{"router_score": "softmax", "balance_bias": false, "tie_word_embeddings": false, "weight_decay": 0.0, "max_seq_len": 1024}
Below are experts of layer 2 (counted from 0) of a mixture-of-experts language model. Rows are named router (the router's row for the expert), gate (a neuron's input weights, with its number), up (a neuron's input weights, with its number), down (a neuron's output weights, with its number) and show model dimensions 0-255. Each number is 128 + 24 x the weight over its row's rms, rounded and kept within 0 to 255.
After each expert's rows: "gets" lists some tokens that make up at least twice as much of what it gets as of all text; "comes before" lists some tokens at least twice as common just after its tokens as in all text. This comes from a sample of Wikipedia text that the model never trained on. Tokens count by the router's weight.

# expert 8
router [126 106 126 117 131 121 118  87  79  76 138  80  90 107 102 158 120 107 109 145 100  92 117 124 137 128 116 110 114 143 147 115 156 104 138 112 147 101 133 168 111 102 111 112 117 146 150 119 149 105 157 100 126 145  97 130 135 169 139 117 177 133 117 128 144 104 126 186 139 196 145 135 141  96 128 184 142 152 116 137 156 132  97  95  94 127 108 119  85  87 115 123 108 112 140 113 139 140 115 112  97 128 115 168 127 161 167 132 122 121 118 118 166  94 120 154  77 157  93 101 162 108 128 136 135  82 166 138 139 128 126 147 107 138 132 117 123 127 143  99 115  83 111 143 114 113 135  76 137 138  84 145 177 102 120 147 116  94  79 133 132 122 143 134 115 133  92 112 165 155 114 128 140 147 132 134 149 144 112 134 166  93 171 138 110 144 125  92 138 143 170 147 153  97 143  94 159 145 150 140 124 161  95 132 156 131 143 121 137 114 142  88 128 133 146 196 119 111 121 173 130 139 152 144 108 102 165 180 109 135 142 113 117 122 120 163 138  81 149 126 152 130 136 123 114  82 107 128 140 104 151 101 105 114 107 168]
gate1 [135 136 112 156 144  89 152 122 131 182 105 141 111 124 135 144 123 159 118  96 118 156 123 144  90 104 103 120  94 129 112 148 110  81  99 122 115 123 158 127 112 119 123 153 129  99 153 115 104 129 168  84 173 123 109  91 137 118 118 106 137 165 124 132 166 142  97 141 121 110 122 132 106  96 151 153 107 119 128  92 111 140 111 138 151 109 118 167 138 155 161  86 143 117 147 126 126 180 121 116  90 115 138 134 165 147 105 153 120 125  90 112 138  97 143 234 110 174 141 113 111 147 158  96 140 149 124 134 152 175 121 202 121 125  82  95 121 150 120  77 136 104 112 173 137 129 138 148 110 153 168 171 100 127  88 164  95 114 134 159 141  95 138 124 119  83 138 151 106 150 164 139 121  90 159  98 105 142 169 134 137 132 145 131 108 137 136 138 145 127 144 102 158 162 161 135 149 139 134 152 146 141 143 130 161 154 162 154 157 142 146 111 137 105 137  96 115 127 145 116 110 184 105 122 121 110 128 125  96 145 125  98 125 139 146  99 108 164 119 172 119 126 146 157 124 121 161 113 129 137 114 131 128 127 113 110]
up1 [112 134 102  88 170 141 146 138 198 123 174 110 121 190 101 108 132 119 143 144 130  90 103 168 145 130 129 145 178 111 138 115 114 123 127 162 112 148 170 146 128 112 115  78 125 170 132  98 136 131 118 131 112 126 112  90 142 143 149 155 128 119 120 158 125 125 147 154  89  89 135 119 113 116 131 126 169 149 138 152 143 128 133 144  89 150 119 102  90 130 105 158 118 114 135 150 123 132 133 157 134 137 179 147  80 150 168 133 111 150  98  94 123 111  87 102 108 108 140 173 121 139 106 142 140 136 125 127 132 176 149  80 121  96 125 123 126 114 124 118 102 104 141 111 128 164 116 148 119  98 130 114 194  51 142  83 108 118  84 141  98 139 129 123 149 105  99 134 142 123 122  92 179 143  93 138 103 123 138 112 123  99 141 170 183 142 139  90  79 107  97 133 140 128 103 118 179 125 137 181 134 123 138 101  93 125 115 152 140 153 110 145  82 125 139 148 145 129 124 108 131  84 126 123 137 134 164 120 121 117  91 106 106 119 128 136 128 111 132 152  95 104 116  99 151 111  85 136 114 105 134 141 135 159 119 135]
down1 [160 142 168 133 140  88 109 115 106  83 117 125 134  85 104 120 109 131  89 127 129 111 157 159 145  89 139 135 167 105 135 159 141 131 152 125 115 163 109 121 146 132 148 136  92 157 119 157 167 152 155 175 109 157 118 124 107 181 144 151 114 109 106 114 109 138  81 153 119 141 186 113 124 160 153 127 116  97 180 139 109 127 120 107 115  96 154  94 131 130 106 129 143 135 106 101 114 140 131 124 115 149 183 102 132 152 136 168 156 156 107 134 121 143 144 110 133 110 155 180 175 145  97 143 133 146 157 162 127 132 110  92 157 148 109 122 155 131  87 195 125 118  77 124 119 158 151 145 125  64 122 158 115 130 120 135  66 129 158 146 138 131 111 100 121 132 155 124 147  99 153  99 122 176 123 116 122 128  85 104 126 118  94 115 122 139 132 138 111  98 130 122 135 106  92 131 144 136 113 122 115 114 108 120 120 119  86 136  87 128 146 158 124 115 116 121 128 167 150  81 173 112 127 137 135 133 121 116 113 114 113 159 181 142 113 124 101 115 167  88 117  94 151 144 171 123 115 117  91  83 121 124 166 129 149 122]
gets: " by", " Born", " USA", " Location", " Total", " place"
comes before: ":", "\n", " |", " (", "\n\n", " information"

# expert 18
router [118 113  94 130 122 120 161  77  83 140 160 134 128 155 135 152 150 101 127 131 147 114 144 139 174  78 129 150 131 139 107  92 120 134 143 107 130 106 128 156  70 116 116 129 113 140 159 132 154 141 134 109 116 127 124 102 132 138 134 123 121 129 120  96 117 127 111 145 101 161 169  61 138 134 155 139 116 178 146 150 123 151  92 123  79 135 106 124 117  58 104 115 106 103 136  94  72 137  94 113 105 151 108 128 178 148 151 114 124 120 134  94 135 105 132  89 122 139 113  77 139 109 131 143 104 140 102 143 158 154 162 143 145 155 133 136 123 133  87 121 123 130 110 101 139 143 107 126 149 143  74 172 127 124 119 135 111 105 115 143 172 124 104  91 104 101 108  86 150 144 109 140  81 127 128 124 116 119 111 134 102 128 147 158  79 138 160 106 165 100 148 125 133 152  83 112 150 132 155 157 126 156  71 119 141 136 128  97 132 112 106 106 154 118 144 147 109 167 125 155  94 148  95 130  93 118 102 131 126 143 154 124 115 117 120 115 154 112 158  53 141  91  90 103 147 166 118 123 141 122 163 166 139 139 163 137]
gate1 [127 151 154 158 160  79 107 128  96 158 118 173  77 121 143 130 160 128 111 144  91 148  82 117 117 122 167 111 134 155 107 127 101 142 120 153 131 115 110 180 145 150 122 134 140 125 148 119  85 146 105 125  97 142 120 120 177 136  89 120 138  88 118 134 121 104 113 152 128 131 101  90 122 147  90 115 111 140 136 117 110  97 120 148 149 108 126  96 147  97 156  96 168 131 120 130 105 180 189 125  94 143  57 155 117 125 109 146 119 111 143 160 145 121 140 130 119 142  65 107 128 135 155 133 111  85 127 103 115 110  92 139 115 134 118 117 103 100 115 129 120 115 127 135 119 128 105  56 115 133 100 111 140 105 181 181 105 137  76 126 134 107 115  79 139 117 122 139  77 160 134 128 127 150 139 111 129 116 146 151 118 148 185 115 122 120 104 148 159 114 107 139 138 173  63 150 143 120 132  93 109 131 122  97 143 108 134 131  85 108 107 108 152 156 136 132 129 116 133  98 146 184 115 132 111 146 116  90 110 112 127 104 151 125  99 105 126 138 110 123 171 104 134 126 121 176 155 129 110 111 106 128 107 156 122 116]
up1 [148 170 121 118 153 133 149  79 128 141 125 179  86 115 117 119 135 136 113 130 108  96 130 103 123  96 145 112 133 170 123 160 153 159 105 142 145 107  86 132 146 175 126 113 107 137 127 131 128 100 139 154 127 146 117 140 153 140 148 161  91 149 110 121 109 104 115 125  84 116 137 120 153 107 149 117 133 131 146 103 157  90 116 130 121 114 160  98 123 130 161  91  97 140 131 147  92  97 165 129 104 128  99 164 132 157 140 158 134 113 147 157 161 101 164 132 134 115  91 107 119 133 158 124 132 101 124  79 138 123 149 194 119 126 171 135  81  81 118 151 127 122 155 169 124  90  94 105 101 128 130 116 157 137 134 174  80 157  73 145 150 149 150 133 140  91 100 138 105 146 101 133  79  93 163 146 167 125 142 132 155 180 189 147 136 108 120 102 151 139  88 146 136 160 127 102 102  89 120 108 121  85 142 124 107  80 136  96 161 145 127 153 133 140 145 115 155 153 137 152 139  95 121  98  98 159  83 106  89 118 155 105 135 148 127 112 114 156 139 136 133 119 116 119 119 137 124 100 118 100 111 103 120 118 134 150]
down1 [112  89 121 136 113 152 149 109 135 135 161 117 149 128 115 143 126 141 123 157 102 134  79 139 114 101 148 113 135 122 131 121 153 131 113 118 109 160 125 149 149 155 160 174 105 142 116 155 174 162 111  94 103 112 120 120 143 148 129 152 119 141 116  93  89 126 135 131 117 122 190 114  94 128 126 101 151 148 141  99 120 132 116 101 113 135 152 147 128 134 114 113 114  94 122 156  89  99 143 122 122 126 141 115 145  93 114  78 109 138 155 182 126 129 138 143 113 133 122 107 102 154 103 168 140 113 152 101 132 114 122 157 141 150  95  96 161 130 122 121 150 137 145 137 130 118 141 118 145 148  60 106 143 185  58 108 153 147 175 103 127 138 128 142  86 102 153 111 130 158  68 125 133  87 133 134 155 106 119 138 150  95 136 130 129 125 107 128 166 120 107 133 114 104 121 146 102 179 132 106 152 109 119 115  95 118 157 163 115 130  67 125  94 114 135 111 140 166 154 167 105  81 109 125 125  82 134 149 154 152 137 110 111 146 118 119 127 177 111 102 223 144 140 124 122  89 144 123 144 110  98  76 146 136 120 122]
gets: ".", " —", "m", " $", ").", " -"
comes before: " The", " He", " In", " It", " She", " This"

# expert 40
router [122 122 127 122 125  88 149 100 100 103 135 109 109 140 120 168 190 116 157 127 141 116 140  53 184  96 123 126  84 154 105  94 120 143 161 105 144 127 159 133  91 136 107 104 129 130 138 148 141 145 111 132 151 124 110 131 164 164 131 133 164 128  96 117 115 132 174 127 115 146 130  98 149  93 151 144 143 158 138 149 137 144 105  94 128 136  99 120 120 127  95  95 115 158 172 133 111 125 120 110  94 139  63 157 143 135 167  89 164 150 111 107 139  99 137 120 137 156 135  90 114 110 134 100 111 106 159 164 142 157 133 119 128 153 133 117 158 143 112 132 119 159 138  92 109 128 105 142 117 171  78 171 157 131  91 132 115 102 130 132 148 139 108 117 114 120 138  92 160 136 150 193 118 137 142  93 138  97  96 158 122 110 155 132  98 156 146 116 201 108 142 154 140  95  97 126 145 149 125 170 144 128  94 131 151 177 107 132 129  95 120 127 109 127 105 130  82  94 175 144 137 120 113 121 101 144 132 153  90 133 147 131 124 111 152 122 161 137 124 135 116  72 112 108 130 151 117 107 164  87 149 132 139 131 128 149]
gate0 [139 120 141 118 132 119 140  79 119  77  90 127 158 124 135 125 127 110 121 149 104  87 140  97 128 150 125 175 136 166 100 139 140  99 128 118 106  49  94  91 143  90 146 136 162 125 115 123 126 145 127 111 157 109  87 155 156 114 142 155 141 120 142 131 155 165 126 156 134 132 149 170  78 137 167 154 128 160 150 106 137  99 125 142 117 122 133 125 152 110 120  97 123 125 123 127  99 164 115 125 135  88 159 161  85 129  97 128 137 176 124 131 111 101 129 160 154  94 161 145 105 148 128 130 156 160 111  89 119  93 153  90  75 142 118 106 151 126 141 123 149  99 183 147 124 134  97 128 143 131 131 142 113 165 105 124  92 110  95 178 174 130 137 144 151  84 124 104 111 108 130 110 111 116 132 165 114 119 107 138 117 138 150 164 147 135 125 114 107 144 147 164 174 155 160 139 117 122  96 139 117 143 136 105  99  75 136 126 104 111 106 128  83 173 132 118 133 107 178 126 130 123 138  83  82 117 105 101 154 145 136  84  97 112 110  83 155 137 140 123 153 102 118 154 148 142 108 154 144 165 118 146 132 149 113 128]
up0 [115 155 121 140 147 117 155 110 145 105 144 115 154  95 123 117 140 128 166 173 128 147  95 157 148 133 103 175 134 166 135 109  89 108 165 103 151 122 142 152  96 131 154 110 151 174 110 158 112 152 131 122 162 152 110 140  95  94 141 108 145 103 118 125 166 178 148 110 110 136 110  94 130  93 149 146 132 185 145 125 132 132 123 166 103 141 148 109 153 100 154 136  91 171 126 169 122 127 134 110 111 103 134 132 113 124 135 164 164 132 111 130 160 125 197 114 122 114 111 144 115 143 125 133  88  87 161 128 110  77 182 131 130 116 128 124 114 133  91 126 100 139 136 154 140 180  85 139 127 117 128 130 146  84 100 123  99 133 129 100 151 100 117 158 134 140 137 147 110 141 162 104 127 128 100 142 114 166 127 137 137 179 165 142  98 163 116 145 136 122 149 140  93  87  90  68 127 141 114 133  86 179 147 143 120 139 119  96 110 148 120 121 178 141 115  97 102 146 109 131  99  76 157 144 129 107 132 115 127 116 122 188 114 130 153 125 138 114  96  80 104 109 104 141 135 114 115 101 126 125  92 137 102 106 141 105]
down0 [118 104 109 110 145 107 140 115 160 100 136 137 144 107 132 133 149 143 154 179  74 119 130 152 198 141 146 148 107 140 125 122 126 129 153 134 106 132  87 145 186  98  96 150 168 154 136 125 116 122 143  51 115 141 112 131 103 121 109 110 125 161 118 154 134 165 150 123 171  94 125 122 129 110 106 144 178 112  84 110 164 109 135 113  96  76 139 155 108 131 112 123 154 118 135 131 106 137 129 125 170 117 151 124  94 122 142 142  89 109 110 121 131 160  99 147 119 158 115 123  99 161 152 161 118 144 126 151 104 112 142 175 116 107  88  94 116 155 129 135 108 119 102 110 147 121 100 118 140 169 122 115 122  98 124 155 110 155 107 123 120 145 108 125 134 123 114 130 143 111 126 151 143 146  82 129 143 130 135 104  79 152 132 162  96 111 125 125 143 165 122 118  99 128 166 105 140 117 140 155  86 106 155 164 107 121 137 176  99 126 112 165 161 115  80 110 124 178  90 133 156 131 110 101 157  96 171 130 131 120 136 162 150 153 120 158 151 100 135  88 135 132 122 113 108 145  75 104 139 167 130 138  97 186 153 111]
gets: " for", " to", " not", " the", " him", " them"
comes before: " the", " a", " his", " example", " be", " her"

# expert 14
router [129  70  80 173 126  73 153 124  80 134 188 108 115 162 120 122 113 110 127 121 142 148 151 120 151 107 121 128  97 170  97  83 115 113 176 119 150 101 134 153  90 114 126 110 145 132 167 134 151 136 134 107  97 108 153 109 113 144 123 138 120 141  80  97 144 137 118 142  95 161 113 103 146 172 137 109 122 124 146 108 114 139  87 116  75 146 118 141 119  97 104 134 107 123 128 110 111 132 111 131 123 126  78 143 173 171 159 134 146 143 175 107 112 106  72 118 113 139 166 125 155  88 109 111 139 112 120 145 136 158 133 138 102 135 154 120 141 152  82 110 127  96 135 146 122 140 154 128 150 137  82 177 169 120 125 159  92 146 154 150 166 117 140 125 136 137 136  98 144 168 141 198 114 141 126 163 129 114 116 111  85 100 136 130 105 119 118 121 181 116 111 127 140 140 104 129 140 157 116 154 133 157  83 139 162 113 145 122  96 142 114 102 111 131 152 143 131 123 130 192 106 151 126 160 150 139 133 148 116 164 151 118 150 151 120 123 132 139 141 116 140 123 119 127 171 120  89 117 154 149 161 178 125 146 148 130]
gate1 [143 152 149 102  83 106 110 171 116 141 145 106 136 133  93  73 188 125 112 125 144 118 149 139 115 113  83 121 154  85 145 150 104 111 121 119 140 118 139 138 145  76 146 110  98 138 128 112 126 147 115  98 127 116 109 137 150 154 168 108 143  95  93 133 138 163 101 146 104 105 126 112  96 161 123 105  99 112 104 108 122 118 113 133 171 113 164 116  82 151 119 176 110 131 107 112 124 121 118 152 137 136 169 148 129 136 147 145  65 115 119 115  96 113 137 105 144 145 148 118 110 122 105 124 122 122 109 138  98 111 138 139 154 104 142 129 189 142 187 128 121 130  76 150 125 149 132 103 139 129 143 113 139 114 157 159 122 136  89 119 134 104 143 108 117 119 170 178 128 166 147 131 133 135  89 141 193 114 116 148 155 137 104 137 114 132 139 113 181 132 129 146 146 135  84 125 126 116 155 137  90 138 125 131 137 161 100 100  95  97 181  86 129 133  94 108 148 149 112 124 158  99  87 124 151 100 146 124 166 142 163 146 142 154 124 116 111 172 167 137 157 107  95 118 121 120 155  79 119 127 147 154 103  93 165  95]
up1 [140 124 142 121 166 157 115 164  95 125 121 165 128  73 133 109 129 197 118  83 128 119  97 125 119 136 145 120 168 138 155  98 160 147 161 150 149  93 125  91  92 133 120 159 154 114 151 154 131 132 134 141 125 136 155 134 145 105 142 107 122 107 139 115 112  91 130 123 143 147 128 114 110 135 125 121 119 142 100 129 114 133 107 145 135 106 144 112 149 153 112 150 124 130 129 111 128 120 129 129 102 112 124 156 168 143 116 125  86 138 107 131 112 103 121  60 124 165 103 145 123 150 170 126 113 123 149  97 139 106 146 158  97 124 158 141  89 153 111 105 146  80 134 161 147 136 136 161 126 132 175 113 142  88 102 108  93 126 112 126 129 165 109 161 118 172 119 111  84 121 128 148 129 147 102 122 117 131 136 118  85 159 168 170 198 127 152 102 100  71 113  77 115  99 116 109 139 150  93  92 158 105 110 111 138 152 126 114 166 133 141 120 124 126 137 112 116 110 150  93 122 117 134 114 154 164 146  98  72 129 125 115 149  72 152 148 159  50 120 125 154 113 102 132 109 148 164 136  81 119 152 126 135 158 158 128]
down1 [141 136 174 133 119 133  79 153 143 109 131 157 151 111 134 138 125 108 133 109 162 127 145 120 125 133 119 142 134 140 129 102 187 106 126 142 134 139 126  98  94 124 130 167 136 154 111 126 142 119 136 102 136 117 127 119 131 104 140  92 134 116 141 175 140 134 101 104 165 155 129 168 119 155 153 108 158 143 119 145 133 102 143 138 111  69  88 146 111 141 118 135 149  97 159  94 106 160 148 129 101 174 104 146 128 135 153 120  90 162 102 112 111 122 150 109 115 158  79 156 106  89 155  99 125 141 127 124  84 102 121  87 138  90 144 149  98 103 126 103 168 122 114 119 121 134 164 133 150 115 121 148  99 138 102 141 134 125 164 182 140 139 170 126 106 107 145 140  99 120 132 165 137 149 125  99 183 121 135 153 158 128 112 201 107 116 128 112  73 124 138 138 116 109 166 139 106 126 111 124 111 108  81 120 144  82 148 105 122 130 131 114 124 125  77 102 100 138 114 136 115 107 125 135 164 181  87 122 133  95 127 131 103 113 111 138 105  87 126 131 143 111  78  72 102 142 148 100 103  87 144 134  69 122 161  86]
gets: ".", ".\n\n", "%", " one", " all", " some"
comes before: " The", " In", " He", " It", "==", " of"

# expert 6
router [113  79 131 102  92 123 133 127 114 126 130  82  90 121 108 154 177  97 106 133 138 133 155 129 120  90 147 142  73 124 154  87 156 109 139 129 147  99 178 124 127  90 118 114 140 144 116 101 111 105 145  97 123 194 119 140 140 152 129  81 125 193 132  79 118 146 126 146 109 134 141  68 160 124 147 111 143 136 136 141 129 144 132  75  92 153 119 147  89 116 108 131 138 172 149  97  92 147 138 139  76 139 120 122 123 102 141 106 136 118 116 130 108 133 135 119 132 144  91 124 140 112 113  89  90 152 130 145 165 131  95 142 110 115 138 100 125 136 116 110 118 124 113 142 115 159 111 117 162 108 125 143 153  79 119 142  77 131 136 162 133 128 145 121  89 132 125 110 154 118 167 128 126 139 127 117 122  89 129 130 108 136 156 135  96 146 153 113 178 127 118 136 151 116 122 126 136 161 141 166 134 128 139 117 142 168 129  77 124 122 133  77 125 167 132 186  97  98 156 130 139 198 123 107  76  75 142 112  86 138 147 118  99 128 129 135 133 145 134 103 122  84 168 107 117 126 113 134 133 100 150 119 104 133 102 159]
gate0 [ 90 100 124 118  96 121 102 189 159 141 106 123 109 113 154 111 135  97 147 147 109 126 129 134 132 130 138 116 164 171 113 117 107 127 110  98 135 136 166 127  89 113  72 131 122 103  99 113 152 138 139 127 111 142 116 120  67 129 132 154 101 127 148  96 150 160 156 117 137 138 141  77  85 111 125 142 123 125 105 138 116 122 130 131 140 145 101  76 116 145 100 104 133 136 122 140 141 142 156 140 137 138 117 145 158  96 152 122 100  94  94 136  92 133 156  83 150 135 154  78 149 104 127 124 128 145 152  93 129 118 120 167  99  97 168 129 162 163 125 129  94 147 118 166 159 134 143 152 116 110 103  96 149 154 132 153 142 145 159 151 128 152 137  91 183 153 129 130 134 110 131 137 126 157 119 134 113 123 100 167 190  55 104 142 110 147 149 127 158 122  64 109 112 171 112 142 151 156 141  94 152 119 179 109 119 135 107 133 116 150 145  87 141 119 122 130 110 139 157 133 122 140 118 123 147  90 174 126  84 130 107 126 150 126 112 103 167 145 143 112 159  95 157  81 128  97 148 165 105  96 118 102 120 152 110 116]
up0 [ 83 142 129 151  96 117 157 153 127 110 126 131 135 129 142 126 117 159 111 122 141 121  71 125 121 123 155 109 124 122 131 165  83 185 134 121 153 125 113 128 104 119 102 122 102 127 134 118 136  99 153 140 127 148 108 105 121 101 128 137 182 131 171 123 113 116 115 165 138 146 141 206 132 102 143 126 118  99 139 150 125 170 102 131 123 138 116 148 135 115 146 122 129 105 141 129 179 104  72 118 146 116 180 131  97 161 143 100 126 137 149 128  78 187  83 125 130  99 110 117 119 105 127 116 130  79 113 133 108 216 120 107 115 173 136  89 116 125 129 136 115  86 117 106 155 126 118 125 156 152 204 143  85 125 164  89 176 117 160 154 120 107 135 121  98 141 137 126 157 117 121 136 144  81 126 107 136 154  94 131 108 142 106 178 145 129  86 145 138 131 155 118 111 132 115 104  96 130 172 140  89 149 120 102  72 125 190 122 134 142 135 129 130 163 148 139 133 158 123 116 151 133 116 103 130 125 132 135 165 101 100 136 144 133 131 148 151 155 131 127 114 151 116 136 122  97 160 103  97 127 123 111 151 124 128 128]
down0 [148 118  93  89 160 120  86 113 116 111 132 137 118 107 119 153 136 118 150 137 103 125 152 142  96 130 112 110 104  80 157 132 138 112 144 149 149 146 173 108 143 158 107 174 154 131 157 118 143 164 118 107 173 131 168 106 108 132 109 143  44 159  92 122 141 150 186 108 167 105 103  43 135 164 109  90 127 140 105 119 107 132 133  77 103 128  73 140 118 114 102 119 133  98 105 114  78 147 159 137 137 154 166 150 116 125 128 142 128 137  98 158 120 126 138 111 136 114 118 122 160 121 122 124 101 167 151 136 109  90 137 138 125 110  98 166 145 131 111 128 149  97  90 185 137 106 140 112 124 102  88  76 152  83 147 138 140 154 102 143 116 171 123 134 130 118 142 123 119 112 173 117  94 145 153  94 144 131 168 102 163 111 122 148 132 105 137 129 156  96 164 103 136 128 126 148  89 140 116 115 199  98 151 124 116 131 115 138  96 135  97 115 142  93 119 142 138 128 136 151  79 118 138 119 130 142 153 123 124 130 150 128 107 136 135 121 133 140 122 122 115 108 139  94 142  85 102 155 134 110 143 140 108 124 129 133]
gets: " he", " He", " she", " States", " She", " they"
comes before: ",", " was", "\n", " (", "'s", "\n\n"

# expert 17
router [ 88 121 152 152 146 109 196 116 126 160 136 108 114 191 117 141 132 119 101 164 100 122 109 104 128 133 149 141 120 167 121  93 117 143 125 132 129  84 126 147 131 139 102 102 159 164 140  96 154 112 148 111 130 160 107 133 140 145 170 136 147 163 137  55 112 122 151 123 114 138 128 152 197 106 168 181 107 112 153 116 135 172 100 113 123 123 136 153 108  97 110 121 100 121 151 122 104 109 128 122  92 124  90 153 115 145 159 129 123 123 152 139 181 137  99 118  99 171 146 127 124  84 122 114  96  94 150 137 172 151 111 136 156 142 164  97 127 137 106 112 107 128 123 147 110 134  98  92 121 147 123 122 126 143 136 175 146 132 133 123 157  61 150 173  82 111 128 108 158 134 132 117 144 132 147 142 138 128 122 149 135 120 133 150 113 150 116 121 169  96 107 150  92  87 114 114 155 147 157 127 136 150 118 132 139 148 106 103 101 122 166 136 106 169 145 141 128 153 126 148 125 123 140 117  96 113 108 153 102 136 177  99 115 102 115 141 145  44 167 140 135  94 136 130 131 138 114  99 137 105 152 164 115 137 126 140]
gate1 [105 108 133 144 131 142 165 136 167 129 109 100 144 133 124 123 107 145 145 139 171 147 124 121 121 112 122 146 104 135 123 130 173 108 165 126  96 116  70 143 103 123 128 110  64 132 115 162  95 154 141 145  95 140  77 127 104 128 117 177 101 105 145 103 151 107 170 107 141 103 133 153 119 123 137 129 156 104 101 103 140 144 150 108 111 164 143  81 155 104  94 113 155 102 135 124 148 106 100 126 116 141  89 111 146 145 124 105 104 141  98 124 143 148 166 135 121 170 145 130 151 149 151 116 150 109 173 149  79 136 134 108 167 100 102 139 132 121 130 109 118  93 137 141 129  80 126 155 152 126 138 147 126 171  92 167 103 137  92 169 108 110 131 120 153 101  87 136 129 119  78 171 120  98 155 108 124 128 105 156 140 116 126 185 145 156 147 166 153  95 148 155 156 130  84 130 153 123  98 141 146 149 127 175 165 146  83 162 147 116 102  93 155 152 132 111 125 123 139 140 139 161 120 134 123 157 108 157 169 107 108 128 118 156 146 145  75 121  92 114 169 133 142 102 138 139 128 164 142  81 140 130 164 138 122 116]
up1 [146 132 131 118 142 180  82 143  96  88 105 143  81  88 135 138 120 123 173  94  79 126 127 122 144 100 112 137 167 102 135 130 104 183 137 124  99 102 148 129 136 115  96 114 104 144 126 147  99 154 107 108 156 172 113 144 108 137 127 155 115 100 110 146 110 167 134 162 136 125 155  96  75 133 115 145 108 119 111 155 147 102 153 124 149 112 139 160 121 159 150 110 198  62  84 143 149  72 148 127 120 120 141 128 107 161 130 107 121 181  99 122 156 129 172 127 128 120 178 139  90 129 151  94 128 128 133  93 140 137 149 122 114 143  94 133 137 145 118 153 144 184 124  76 138 123  95 105 146 136 117 154 158 154 126 118 147 126 113 171 173 121 148 125 141 103 122 170 126 105 120 130 140 179 133 136 134 124 145 139 143 118 169 125 144 131 175 120 141 148 135 126 108 155 155 137  98 154 122  99 151 110 116 151 144 114 154 101 113  91 100 141 121 106 149 128 173 135 133 117 123 147 129 155 128 100 124 121 143 133 142 106 126 131 106 108 135 131 160 108 185 117 128 119  70 174 120 116  96 142 146 116 138 123 171 142]
down1 [144 120 132 113 133 131 127 107 156 144 102 133 176 136 138 120  99 134 142 136 118 139 162 145  80 124 141 135 155 132  99 109 110 132 117 111 162 139 161 140 108 141 116 110 120 104 147  94  95 121 174 133 157 150 102  76 132 146  97 111 107 132 158  74 138 133  96  86 146 172 151 116 123 125 144 112  74 122 143 131 124 105 138 133 104  81 114 121 140 112 120 151 148 134 127 101 122 130 121 138 110 159 129 175 157 124 144 100 146 162 148 128 103 124 109  97  92  99 144 150 167  94 123 135  85  97  99 184 141 125 150 124 161 127 142 120 141 157  99 131 121 114 121 173 113 165 154 110 138  89  65 120 121 113  84 105 103 109 148 115 112 101  93 118 129 139 116 136 166 163 162 146 164 115 152 136 127 147 104 158 121  89  83 127 114 109 125 157 151 147 166 144 109 118 154 138 122  76 110 120 152 161  87 142 125 133 166 134 133 185 103 153 157 101  93 146 135 134 109 176 134 156 104 100 119 120 149  99 102 151 162 107 102 149 112 132 150 140 152 135 136 169 161  94 172 128 143 139 121 119 142 179 162 138  97 119]
gets: "ing", "ed", "ation", "ated", "ate", "ating"
comes before: " in", " to", " and", " for", " with", " by"